{
  "activation": "squared_relu",
  "normalize_top_k": false,
  "routed_scale": 2.17,
  "balance_bias": false,
  "init_std_router": 0.0248,
  "norm_eps": 1e-06,
  "tie_embeddings": false,
  "optimizer": "soap_variant",
  "lr": 0.00187,
  "beta1": 0.95,
  "beta2": 0.95,
  "seq_len": 1024,
  "train_tokens": 362000000,
  "steps": 6038,
  "dataset": "wikipedia_en"
}
Below are experts of layer 5 (counted from 0) of a mixture-of-experts language model. Rows are named router (the router's row for the expert), up (a neuron's input weights, with its number), down (a neuron's output weights, with its number) and show model dimensions 128-191. Each number is 128 + 32 x the weight over its row's rms, rounded and kept within 0 to 255.
After each expert's rows: "mostly gets" lists some tokens that are sent to it at least half of the time. This comes from a sample of Wikipedia text that the model never trained on.

# expert 25
router [145 172 155 113  86 171 125 125 102 147 133 118 173 123 154 153  84 169 161 130 130 112 126 119 129 103 138 127 153  95  91 128 131 149 144 165 191  88 177 108 141 167  99 193 103 172 104 136  87 133 143 111 138 111  91  93 144  85 178 167  72 157 151 112]
up0 [168 118  80 155 136 104 117 141 114  82 137 128  97 180 104 140 150 134  76 157 141 128 167 156 146 112 135 147 160  97 151 115 136 121 150 137 139 159 139  98 127  51 201 133 149  99 151 106 115 141 143 117 146 106 107 171  88 194 114 158 157 105 147  92]
down0 [120 152 114 152  84  84 148  87 149 161  92  83  90 161 170  87 138 145 153 144  97 148 133  98 108 149 151 155 115 109 192 132 139 159 157 153  62 110 135 102 130 160 122 150 106 119 134 173 111 143 121 133 125 110 169 106  90 104 143 106 103 101 101 162]
mostly gets: "_{", " based", " gr", " body", " DF", " =\n\n"

# expert 16
router [163 109 165  71 138  83 110 144 105 124  82 159  92 107 122 114  80 127 112 131 135  83 145 133  71 121  99 108  73 147 157 114  87 150  93 165 129 129 127  97 140 108 106 127  96 214 148 133 129  99 154 164 200 146 103 128 148 106 180 133  88 127  74 117]
up0 [151 142 197 157  73 139 111  93 100  49 184 194  98 108  52 139 148  77 126 161 134 166 107 126 159 101 156 118 136 149 140 146 109 111 101 138 125 172 111 125 135 111 129 133 100 183 182 113 155 120 138 151  76 181 168 175 117 142  78 110  77 134 140  56]
down0 [115 106 130 126 143 129 123 104 151 136 110 104 152  77 146  94 154 168 132 134  58 122 106 146 131 173 159 100 152  97 201 135 129 216 169  33 103 118 116 140 101 108 116 139 162 131 131  84 153 137  77 128 123 140 252 133 125 131  85 119 102  98 191 139]
mostly gets: ")\n", "\",", " between", "\n", ",", ")"

# expert 11
router [ 84 155 134 127 122 157 109  92 119 128 163 118 145 132 122 169 125  95 165  91  86 137 203 125 118 114  97  86 123 158  95  72 159 141 139 150 166 114 127 115 163 150 130 159 152 142  89 131 110 125 136 162 131 127  77  72 114 122 163 144 178 110 178 125]
up0 [130 126  98 152  46 105 146 246 130 115 107 115 134 162 132 101 158 100 117 126 121  99  63 159 148 117  82 145 141 145 133 114  95 100 119 173 117 160 115 151 104  93 122 110 105  90 141 134 158 108 165 118 128 157 119 192 105 217 100 145 206 106 117  93]
down0 [ 69  47 129 151 155 187 139 116 164 104 128 103  63 118 142 102  43 113 110 139 106 143 146 108 143 125 139 129  23 117 132 154 129 133 163 124  82 190 148 127 112 103 124 139 194 166 157 142 134 116 177 130 102 132  85  98 134 147  80 122  87 157 173 137]
mostly gets: " also", "?", " led", " There", " Hu", "au"

# expert 19
router [137  98 154  97 107 176 142  66  81 169  82 143 143 105 144 156 113 164 127 104 119 125 128 134 139 112  86 143 153  93 114 124 159 167 137 119 183 124 175 118 150 151 104  84 115 117  79 181 111 117  81  90 155 144 124 156 144 103 154 175 112 152 159 113]
up0 [142 105 103  94 146  67 190 186 113  64  83 160  80 146 127 113 118  85 116 110 115  88 133 141 131 173 160 123 149 134 124 155 111 169 131  69 144 171  89 157  92  31 174 116 151 108 127  69 171 119 120 107 115 118 171 125 114 221  92 125 146 114 144 125]
down0 [ 91 112 177  50 178 145 142 115 157 167 127 107 178 176 133 125 149 165 127 110 166 116 110  95 106  89 144 120 167 138  97  83 141 111 131  97 143 132 126 144 163 109  89 123  93 143 139 123 158 173 119 105 124 140 126 142 143  73  48 170 103 101 106 132]
mostly gets: " or", " b", " film", " but", " local", " g"

# expert 18
router [121 145 135 158 155 120 131 108 132 137 160 116 112 182 144 185 116 128 145 139 122 152 155 120  46 118 105 124 169  90 129 119 138 149  72 184 109  84 140 105 127 162 109  97 107 141 109 175 133 120 130 108 125 140 103 120 147 103 124 175  99  71 184 143]
up0 [ 86 112 126 139 112 115 107 222 178 122 125 159 120 122 107 106 191 131 106 162  90 120 120 139 111 126 133  88  96 102 115 144 131  85 125 136  87 168 110 188 121  48 129 104 128 149 127 103 152 168 158 150 170 146 126 140  69 228 125 110 191  94 114  89]
down0 [151 140  97 108 118 136 126 129 119 164 153 118 114 112 171 114 135 126 140 102 126 106 138 113 164 144 144  71 123  77 137 131 157  74  91 110  81  82 190 152 122 129 123  98 117 127 129  83 110 103  55  91 106 149 132 194 150  82 119 102  79 142 203 103]
mostly gets: " University", " December", " Ed", " No", " March", " College"

# expert 22
router [111  95 151  80 117 116 113  60 143 152 166  98 164  70 147 174  75 137 170 114 120 121 107 104  78  88  85 103 166 146 129 123 141 135  60 165 171 117 162 105 113 148 107 125 117 135 107 201  88  91  87 155  67 154  98 122 146 134 122 209  72 153 184 161]
up0 [144  94 161 135 112 129 101 174 132 122 108 122 121  85 122 131 136 143 118 137 162 113 144 200 109 105 132 106 133 161 134 126  91  55 115 152 176 186 113 179 112  48 106 104 151  98 113 128 144 180 135 147 132 196 175 169 111 178 120 138 153 108 132  86]
down0 [178  96 139  85 102 123  71 128 151  84 118 127  95 117 171  75 181 167 145 184 112  99 168 172 172  76 142  92 138 125 155 138 126  77 150 133 114 132 122 144 102 131 127  63 117 118 180 171 130  72 163 145 141 140 118 143 111 108 113 176  98 115 136  92]
mostly gets: " un", " then", " ass", " not", " pro", " off"

# expert 4
router [147  88 134 118 156  96 109 126 115 102 108 114 135  98 154  95 145 143 137 127 157 124 106 132 129 103 129 162  98 124 158 158 131 159 113 144  58 108 113  38  74 127  89 125 123 129 150 136 180 138 124 103 121 148 167  81 155 104 152 118  81 145  99 129]
up0 [123 116 153 128 122 109  62 148 161 114 118  87 128 136 110 130 187  74  70 138 117 181 146 126 132  98 123 123 152 141  96 183 161  77 112 101 147 182 154 149 165  49 173 116 192 124 162 103 107 134 136 149 144 121 117 138 116 168 127 155 146 139 137  95]
down0 [129 156 218 121 120 129 113 102  74 138 132 142 107 112  98 175 104 142 117 136 114 157 145 137 112 133 160 122 121 155 163 129  91  76 112 134 139 133 185 171 112 105 102 162 145 170  72 101 139 137 149 140 111 146 110 106 148 126 169 111 134 144 137 180]
mostly gets: " |\n", ".\n\n", ")\n", "\n", "\n\n", " by"

# expert 13
router [111 166 140 121 114 148 112  93 108 149 110  61 156 157 155 162 109 147 124 103 166 147 202 118  89  85 103 121 104 116  78 143 128 143 179  96 181 108 167 125 107 166 139 118 132 159 136 137 103 130  43 101 125  92 139 129 164 128 144 150  99  88 220 144]
up0 [175 145  97 132 132  68 178 165 131  94 159 125 105 122  80  91 146 129 135 199 147 114 106 172 125 130 143 164 147 140 128 125 113 138 144 135 143 142 113 149 111  29 124 121 172  98  85  94 160 139 163 132 215 105 159  94 105 187  87  97 161 187 151 130]
down0 [166 116 174 103  95 121  33 130 137 152  97  82 130 143 119 167  81 132 147 220 122  88 136  63 170 202 116 117  83 127 120 127 128 100 125 118 167 184 181 173 184 131 116 134 159  97  89 111 117 154 187 133  74 144 164 173 177 139  94  97 134 138 158 187]
mostly gets: " C", " E", "==\n\n", " U", " −", "==\n"

# expert 6
router [105 164 132 136  53 134 114 148  90 110  68  88 141  85 118 133 146 113 102  97 140 162 144 132 104 111 134 168  80  37 108 147 181 134 151  99 175 136 161 148 161 130 148 147 127 125  36 131  67 116  76 108 112 115 103 107 156 139 146  94 159 131 126 139]
up0 [180 129 167 127 153  87 143 185 188 103 105 143 119 167 106 125 182 121  67 145 162 113 150 133 112 117 208 171 119 207 120 147  82 137 134 157 128 161 128 184 150  76 146 116 184 116 153 116 144 138 127  99 129 160 155 159  98 179 168 128  75  93 109 119]
down0 [118 118 124 116 104 149  95 117 157  82 161 118 125 135 120 132  85 149 100 117 159 181 111  81 130 163 142 104  74  98  98  82 171 114 164 128 126 109 113  94 125 114 101  99  71 151 144 131 109 162 166 178  72 129 132 134  49 174  81 139 104 148 157 103]
mostly gets: "k", "za", "ton", "ya", "son", "ka"

# expert 12
router [133  95 107 133 137 157  93 112 139 137 187 154 134 131 171 136 148 130 173 101 144 136 120 111 140  80 119 122 142 100 127 171 184 122 100 103 110  93 115 112  66 114  99 156 138 161 122 147 151  87  84 137  71 159 111 125 146 108  94 116 130 108 147 155]
up0 [129 136 102 140 187 109 185 228 143 122 137  93 115 157 123 123 214  62 130 158 138  94 126 167 105 114 140 111 124  66 113 114 164  99 142 164 133 193 126 136  98  72 162 122 166 125 154 131 122 131 131  62 159 124 128 139  91 182 151 105 148 104  88 129]
down0 [112 150  96 122 112 137  76 157 144 110 145 168 133  87 149  74 118 102 102  91  94 122 140 164 107 114 123 119  97 120 139 155 134  88  98 137 145 113 161 145 135 123 101 125 132 101 125 160 121 114  48 166  97 210  71  94 155 147 116 146 201 117 139 175]
mostly gets: " After", " will", " However", " He", " then", "The"

# expert 29
router [167 200 129 102 101 152 104 112 120 157 163  97 168  94 156 154  94 156 177 113 100 159 142 116  70  62 109 148 109 132  82 165 131 155 150 179 156 144 147 125  72 167  98 137  96 181 174 194  97 102  86  69 134 161  99  94 141 138 141 190  82 106 123 119]
up0 [152 114 211 142 135 105 144 197 146  70 135 148 117 155 109 126 181  76  98 154 140  70 123 109 127 158 152  97 145 114 145  95 120  81 140  98 124 167 140 116 175  44 192 126 158 133 123  80 111 153 117 159 159 171 128 165 139 151 100 107 145  87 132  98]
down0 [125 103 117 147 117 146 136 102 129  78 166 129 141  88 141 140 136 106 112 126 154 138 147 121 110 101 155  57 131  88 124 168 137 158  96 116 154 102 112  51  74 166 151 102 129 133 138 130 140 104  95 166  88 124 143  90 207 106 141 137 186 185 132 135]
mostly gets: "SA", "-B", " Br", " Mac", " Gre", "-H"

# expert 5
router [139 119 168 162 138 166 107 106 165 140 147 119 154  91 123 166 125 140 131 115  84 121 143 127 117 107 113 110 156  91 111 159 127 136 120 141 142 162 158 121 128 141  91 103 109 134  58 158 129 158 102  73 154 129  73 165 115 128 143 127 122  54 128 118]
up0 [ 87 137 117  92 181 118 187 157 166 109 139 132  88 147 104 126 157 140 118 182 133 136  92 133  96 112 198 160 107 118 144 157  92  91 104  96 145 131 124 170 151  68 139 105 158 153 116  98 117 181 111 139 189  54 192  78  63 222 129  89 143 143 105 115]
down0 [ 99  78 111 124 113 152 179 105 131 155 143 108  87  98 128 152  88  98  98  69  91  97 114 147 128 140 111 106 162 141 185 150 124 109 126 160 130 119  46 126 137 141 134 120 117 109 101 179 100 139 145  88 129 121 176 113  98  37 148 165  97 129  98 148]
mostly gets: " John", " MPC", " House", " Em", " Wilson", " River"

# expert 3
router [121  94 169 107 148 160 112  98 144 171 166  78 146 118 160 156 138 143 157 104 170 154 186 139 145  95  91 132 113 160 115  91 155 149 107 141 170 111 131 111 139 137 130  69 114 124 160 129 111  27 144 116 122 135 125 189 143 113 121 145 108  81 176 138]
up0 [146 175 120 167 158 106 196 170 113 106 155  96 118 123 137 123 161 161 149 151 151 124 178 187 132 147 159 154 139 128 120 132 133  96 131 125 126 132 148 157 133  81 184 102 170 117 152 116 176 131 132  95 133 126 109 141 103 166 138 138 161 111 125 102]
down0 [102  96  78 135 129 139  75  91 118 142 103 121 145  90 124 131  75 201 110  67 139  98  88  82  74 139 145  57 190 115 167 140 118 145 115 156 148 147 125  81 136 123 117 146  69 117 148 141 140 154  78 104 111 163 141 104 109 101 140 142 152 127 110 164]
mostly gets: " United", " between", " Party", " only", " June", " ·"

# expert 2
router [119 100 153 115 142 155 143 110 137 153 157  69 124 110 124 137 117 130 159 111  66 176 157 130 137 105 111 111 146 170 154  94 131 154 190 141 151 111 172 122 140 146 103 107 104 111 170 165 116  75  86 147 161 181 113 120 143 108 138 199  60 124 144 133]
up0 [144 109 124 111 115 123 127 186 161  48 203  85 107 178 116 128 150 154 123 169 117 115 123 164 135 147 168 126 127  72 141 151 122 123  45 127 131 132 174 145 108  46 163 139 165 134 122  88 146 129 139 156 165 142 129  74 133 214 140 118 131 178  86 104]
down0 [168  86 108 106 175 129 134 150 116 171 150 100  97  93 166 142  99 146 125 123 192 118 175 154 106  88 109 179 100 124 111 141 153 135 137 136  72 165 181  97  66 126 104 126 147 109 114 133 138 149 140  89 129 129 165  95 134  88 131  96 133 145 111 190]
mostly gets: " dis", " Te", " over", " number", " pre", " dep"

# expert 24
router [ 79 108 143 133  87 146 120 114 129 136 152 116 159 181 144 170  97 141  92 107 174 154 174  91 153 133 161 139  92 115  92 153 161 137 104 107 144 108 160 144  97 169  98 123  98 113  84 113  88 131 116 139 128 158 121 115 130 105 156  84  96 121 151 139]
up0 [119 129 161 142 109  93 147 182  98 100 137 168 106 149 102 116 127 162 119 199 130 120 132 179 145 129 177 107  62 154 131 132  81 114 133 148 106 185 103 157 151  55 167  61 127 123 148 106 184 159 130 139 108 112 130 108 109 186  88 162 148 147 112  70]
down0 [168 139  83 126 146  75 103 111 142 170 148  98 107  81  86  93  70 164 227  86 130 111 158 165 150  48 149 150 187 137 138 140 136 150 132 130 104 122 163 101 133 107 134 131 141 155 112 113  93 114 193 110 165 135 128 141 126 141  74  88 115 168  97 149]
mostly gets: " one", " this", " him", "one", " been", " being"

# expert 7
router [123  53 129 115 144 152 109 135  66 158  46 105 140 113 157 166  76 175 136 105 124 136 128 114 153 106 100 133 133  98 105 116 140 115  82 143  96 102 128 123 156 132 128 152 134  96 157 157 114  85 114  75 143 164 113 153 159 110 134 180 117 180 157 127]
up0 [173 107 147 197 127 137 169 168 172  87 147 149 153 151 148 118 183 142 102 178 157 129  99 116  75 158 143 125 132  99 135 178 105 140  86 135  85 154 138 138 147  45 120 104 149  91 145  48 125 192 144 142 153 115 144 173 116 235 113 126 130 145 158 105]
down0 [171 158  83  98 110 154 107 157  56 178 154 150 127  89 164 138 173  90 129  90 119 126 124 134 117 161 177 116 133 118  78  85 144 110 163 145 148 130 205 151 142 106  51 121 197 163 158 125 144 121 175 146 129 110  64 141 164 134 163 132 108 162 141  95]
mostly gets: " first", " al", " st", " was", " mi", " ·"

# expert 0
router [176 151 129 124  94 145 118 106  88 178 125 107 139  97 132 176 110 155 168 127 108 153 154  87  99 100 124 114 189 122  99 112 179 144 177 139 161 133 143 126 139 144 114 128 129 126 106 158 101  92 130  94 171 148 118 142 152  86 174 183 102 135 195 131]
up0 [113 156  90 136 138 124 165 123  89  65  92 139 141 130 128 101  99  89 155 137 103 119 116 114 157 178 149 149 105 110 171  86 166 120  89 104 110 163 162 187 166  83  68 130 118 115 107 142 106 114 154 146 164 121 107 131 108 141  39 162 112 110 119  97]
down0 [140 184 101  96 177 204  99  53  95 134  97 145  65 137 144  96  93  99 150 167 108  79 160 125  81 208 100 121  84 116 162 141 164 140 160 122 181 102 172 146 123 127 149 170 161  89 105 181 112  99  94 121 124  72 150  66 108 159  90 106  53 141 160 166]
mostly gets: " family", " near", "idae", " small", " large", " en"

# expert 17
router [133 153 144 103  90 128  92 109  77 153  93 114 142 126 160 151  93 155 128 137 113 133 197  97 118 121  91 143 139  93 109 144 140 157 124 168 129  92 129 128 147 156 100  85 109 156  96 159  66 130  96  90 120 172 154 117 145  99 173 150 134  95 159 131]
up0 [113  76 132 157  98 135 150 194  92 119  99 124 150 121 124 133 177  56 105 160 117 147  57 141 153 100 135 190 128 209 114 151 106 146 123 150 143 157 133 132 143  43 158  86 115  91 111 116 134 130 141 152 131 128 154 125 115 156  98 144 157 142 136  94]
down0 [ 96  73 152 132 119 111 127 143 160 127 126 107  74  97 116 140 153  75 119 125 166  86 153 172 137 120 179 133 179 158 116 106 157 165 165 120 119 108 109  67 107 108 130 133 162 146 117 162 113 157 153 118 127 120 135 100 140 209 171 133 189 139 109 137]
mostly gets: " K", " =\n\n", " John", " G", " O", " T"

# expert 20
router [106 161  93 124 151 143 119 157  71 178  93 145  98 133 182 185 145 130 176  83 159  87 157  92 120 128 111 156 101 130 156 119 103 127 121 190 144 169 199  80 132 113 101 198 165 148  83  67  73 145  81 171  86  98  78 170 153 115 181  93 127 145 169 147]
up0 [ 80 116 111 139 133  98 167 134 117  86 115 131 144 174 156 136 162 102  92 156  92 113 102 133 149 151 111 176 144 117 119 146 176 157 123 113 179 165  95  83 113  45 140  80 146 131 144 101 181 123 145 128 176 109  97 147  83 158 175 145 136 164  97 143]
down0 [130 233 172 168 173 130  76  78 106 186 121 177 109 144 110 113 125 109 130 185 127 156  47 145  75 114 128 141 107 149 108  59 126 154 110 146 150 156 191  82 149  98 101 173 119 126 227 108 164 176  92 158 157 135  98 178 101 128 172 110 117 123 120  49]
mostly gets: "),", "\",", ".\n\n", ")", "\"", "ists"

# expert 9
router [ 59  74 110 107  63 181  99 139 172 146 190 102 145  84 152 152 114 163 166 119  61 153  76 113 131 153  82 126 125 152  97 140 138 139 191 133 195 102 178  95 127 158 126 179 118 152 190 149  80 149 115  87 123 157 119 131 139 127 139 129 123 150 142 130]
up0 [161  93  91 158 160 129 132 189 193 107 135 103  67 168 130 110 180  93 153 196 123  99 122 132 104  91 128 126 159 108 189 112  84 145  82 141 157 152 114 174 106  66 182 171 154 182 156 111 135  99 173 112 143 117 129 150 111 207 132 111 165 119  75 111]
down0 [146 152 135 100  89 127 161  82  70 146 116 129 148 146 120 177 112 123 139 145 133 121 124 183 145 136 123  83  99 129 129 106 130 127 126 103 106 137 111  63 156 164  51  58 119 134  94 108 154 162 112 103 160 109 166  75 169 103 112 180 104 129 108 153]
mostly gets: " –", " p", " —", "|", " where", " ch"

# expert 28
router [184 143 128  92 124 132 123 108  91 139 132  72 161 114 132 185 106 147 157  87 115 170 100 122  82  89  91 112 120  92 138 124 144 165 153 151 121 102 103  90  84 149 104 106 120 139 114 220  99 105  98 177 109 128 126 101 154 108 154 153  90 141 149 135]
up0 [136 134 128 103 105  76 120 157 106  76 109 113 110 178  80 104 177  64 113 146 114  83  79 172 131 183 201 124  83 108 127 155 141 100 156 150 140 148 144 105  76  68 186 147 123  93 166 110 169 141 123 135 144 132 163 120 115 167 108 124 157 107 112 104]
down0 [ 92  56 122 105 107 160 162 105 128 140  96 119 105  53 111 131 135 110 127 175 100 109 158 121 162 137 164 127 176 136 165  71 158 145 143 103 168 105 135 149 201 122 132 130 143 122 113 176  75  68 123 141  81 153 112 122 199 161 127 184  96 157 181 155]
mostly gets: "==", ".S", " Mon", " most", " [", " For"

# expert 23
router [144 135 135 120 136 156 119 115  96 178 129 167 115 143 133 155 121 139 153 115  87 140  83 120 202 139 129 122 117  69 109 149 131 166 120 151 150 123 145 126 129 143 137 112 121 154  77 124 109 191 102 129 122  48 115 113 132 118 113 144 102 170 149 133]
up0 [152 104 119 133  65 121 114 193 204  83 199 140 106 126 100 100 174 152 117 184 116 118  92 151 107 132 154 144 133 168 163 166 110  83 103 123 172 139 142 143 119  80 142 114 113 163 181 141 152 207 115 135 146 102 123 128 117 150 119 112 176 115  74  55]
down0 [109 126 159  76 160 125 112 185 179 136  94  87 122 122 111 138 126 166 146 174 147 107 141 160 116  55 116 142 144 142 138 123  78 181 148 143 117  84 149 127 128 164 163 161 109  85 100 130 118  76  73  77 130 161 175 121 135 142 109 182 120 125 118 164]
mostly gets: " h", " g", " so", " until", " it", " This"

# expert 26
router [ 66 125 124 109  58 162 131 107 132 134 178  95 137 161 122 142 125 150 140 110  82 162 124 102 166 179 141 126  97  45 115 130 102 125 129 125 102 105 176 112 116 133 123 114  91 165 159 135  90 137 118 130 113 163 131  74 128 112 121 107 104 123 123 157]
up0 [113 126 161 123 133 157 174 156 174 105 167 116 122 111 135  79 160 135 118 187  97 128  88 126 144 121 125 142 125 102 157 109  80 115 150 132 144 146 115 156 124  46 203 111 154 134 146 124 134 142 137 161 137 147 159 112 123 189  98 109 129  99  94 126]
down0 [116 103  91 136 117 123 162 129 174 126  88 183 141 132 104 172 125  91 119  96 148 144 123 111 153 150 148 168 198 135 203 110 175 112 159  48 130 107 136 144 152 122 130 108 172 193 137 129 158 150 163  83 122  88 208 162  88  85  91 130 114 115 135 117]
mostly gets: " April", " this", " that", " which", " they", " However"

# expert 14
router [ 95  95  91  90 120 163 113 106 115 141 177  73 122 163 138 141 116 146 138 100 114 135 172 104 166 110 122 157 117  95 130 134 108 144 119 164 106 129 160 110  55 156 133 121 109 110  84 135 119  94 135 117  79 169  77 115 139 131 145 188 125 155 118 135]
up0 [115 107 130 138 114 126 137 149 195  60 128 109  75 142 119 165 159 117 115 140  91 139 106 144 135 136  95 136 108 114 134 117 108  91 103 110  93 176  74 145 132  61 127 132 132 123 123 108 121 166 108 121 185 125 159 150  91 206 122 118 151  86  71 104]
down0 [106 117 162 128  86 170 125 104 143 153  99 127 137  93 137 141  99 155 167 103 150 119 148 116 124 151 100 105 141 146 142 179 155 165 171 152 119 155 142 114 112 150 187 143 126 144 105 108 136 190 139 193 106 118 121 150 119 157 129 100  85 108  66 127]
mostly gets: " second", " all", " first", " final", " early", " age"

# expert 1
router [156 152 174 102 123 177 114 133 103 150 157 110 159 138 120 128 113 134 152  92 160 164 150 135 157  94 112 132 200 115  94 151 125 160 110 128 136 128 154 105 113 160 121  90 133 126 114 139 109  82  82  93 105 160 114 102 156  95 161 166 111 115 130 150]
up0 [120  93 119 102 114 117 147 142 176  74 151 144  76 130 115 144 154 100 113 141 143 122 127 142 133 144 148 116 123 112 167 135 143 122  88 101  94 174 170 125 145  75 199  84 149 117  89 129 111 101 176 179 134  94  70 159 149 208 106 116 163 103 108  85]
down0 [184 158 136 176 115 152 131 113 129 148 113 140  85 154 127 119 108 136 106 173 145 152 109 133 144 154 130 129 179 122 110 146 126 127 203 153  97  90  89 120 133 160 121 178  91  74 120 107 142 151 107 111  65 110  95 127  83 111 169 163 161 199 124 163]
mostly gets: "E", "I", " new", "J", " Y", "Y"

# expert 21
router [197 147 133 109 129 173 155 106 101 187 155 122 163 127 145 162 118 141 163 111 120 147 198 105  74  98 122 150 138 118  81  89 172 152 146  98  72  91 134 126 161 172 108 126 132 140 149 148 132  65  88  89  84 181  88 100 153  95 150 179  96 114 139 127]
up0 [107  89 119 160  90  99 150 162 138  83  97  96  94 193 105 134 165 113 122 193 157 133 124 180 139 167 151  93  87 125 121 166  93 133 123 111 107 140 169 110 103  50 162  80 170  97 110  93 184 176 122 115 175  86 143 113 133 205  69 117 122  93 106 119]
down0 [158 146 161  48 119 196 140 102 167 147  91 109  77 158 134  96  91  81 188 172 115 137 124 114 165 233 125 152 143 147 121 111 170 180 163 130 151 117 124 160 167 140 166  74 134 129 124  68 130 146 155 143 146 181 138 136 116 115 125 128 133 132 138  96]
mostly gets: "°", " Bl", " ass", " By", "On", " Mount"

# expert 27
router [ 89 117 146 122 139 135  74 100  66 154 113  79 155 133 159 137 113 156 159 106 120 151  86 129 151  89 107 123 210  99 103 151 168 198 135 177 113  94 141 108 188 129 117 193 125 135 141 196  93  86 140 112 146 136 105  85 149 100 133  83 106 120 183 122]
up0 [173 113 100 125 106 103 170 147 102  73 107 137  85 166  83 115 238 131 116 194 114  59  66 181 131 145 152 154 140 149 141 187 124 129  74 117 116 167  58 153  73  60 180 152 160 114 134 148 121 150 115 130 146 139 100 123  72 151 118 169 165 133 141  58]
down0 [113 177 175 105 155 144 138 173 111  57 135 133 136 112 156 132 122 185 152 136  89 161 127 108 110 182 105 147 131  71 165 130 143 172 115  98 112 149  93 155 169  72  95 139 136 122 157 169 135 122 137 134 193  86 104 120  81 151 110 149 145 181 179 121]
mostly gets: " d", " re", " con", " work", " used", " such"

# expert 8
router [ 81 127 159 109 137 130 130  77 135 150 154 155 164 105 179 130 113 149 111 108 146 109 114 118 122 155 160 151 136 127 114 118 166 157 161 130  94 117 139  82 144 118 113 104 116 116  92 102  93 119 163 121 120  82  67 120 134  87 148 127  63 161 122 188]
up0 [126  93  78 152  84 134 107 153 150  98 121 143 115 134 102 113 127  75 130 199 129  75 123 188 136 149 145 139 157 123 152 144 117 109 114 129  95 151 109 129 102 103 139 126 195 135 128 102 148 126 196  83 107 105 166  79  80 205  79 103 172  92 131  67]
down0 [ 93 135 111 156 145 127 163 102 120 133 148 135 125 137 159 132 177 100 147 125 177 143 117  72  99 123  87 148 170 172 107 132 129 139  97  68 137 129 155 120  93 147  86  70 124 159 185  95 142 152 101  27 128 165 126  66 167 145 149 120 169  55 143 117]
mostly gets: " When", " After", "ić", " During", "During", "erman"

# expert 15
router [155 120 154 112 159 154 161  93 105 151 143 101 158 130 147 180  95 142 164 120 121 188 156  97 113 132  95 137 136 128  92 107 155 135 122 175  94 104 127 100 127 119  97  93 144 170  95 165 103  75 133 123  91 134 129 127 139 101 136 159 142 126 190 138]
up0 [ 80 150 146 181 136 124 149 153 151  90 134 115 133 109  73  91 156 144 144 168 166 132  98 155 136 174 137 119 131 112 101 154  97  34  96 135 128 126 152 128 128  41 112 113 177  78  86  79 123 180 132 199 161 105 126  94  80 190 122 106 166  83 127 100]
down0 [178  84 128 171 128 109 149 153 108  94 165 185 127  79  46  90 207 167   8 100 169  79  87 160 128  93 132 133 148 112 127  83 193  90 160 119  79 137 100 161  97 134 113  81 173 147 212 148 166 100 137 111 108 179 134 171 154  87 122  77 128 156 162 119]
mostly gets: " h", " Sh", " dep", " Sy", " Her", " rec"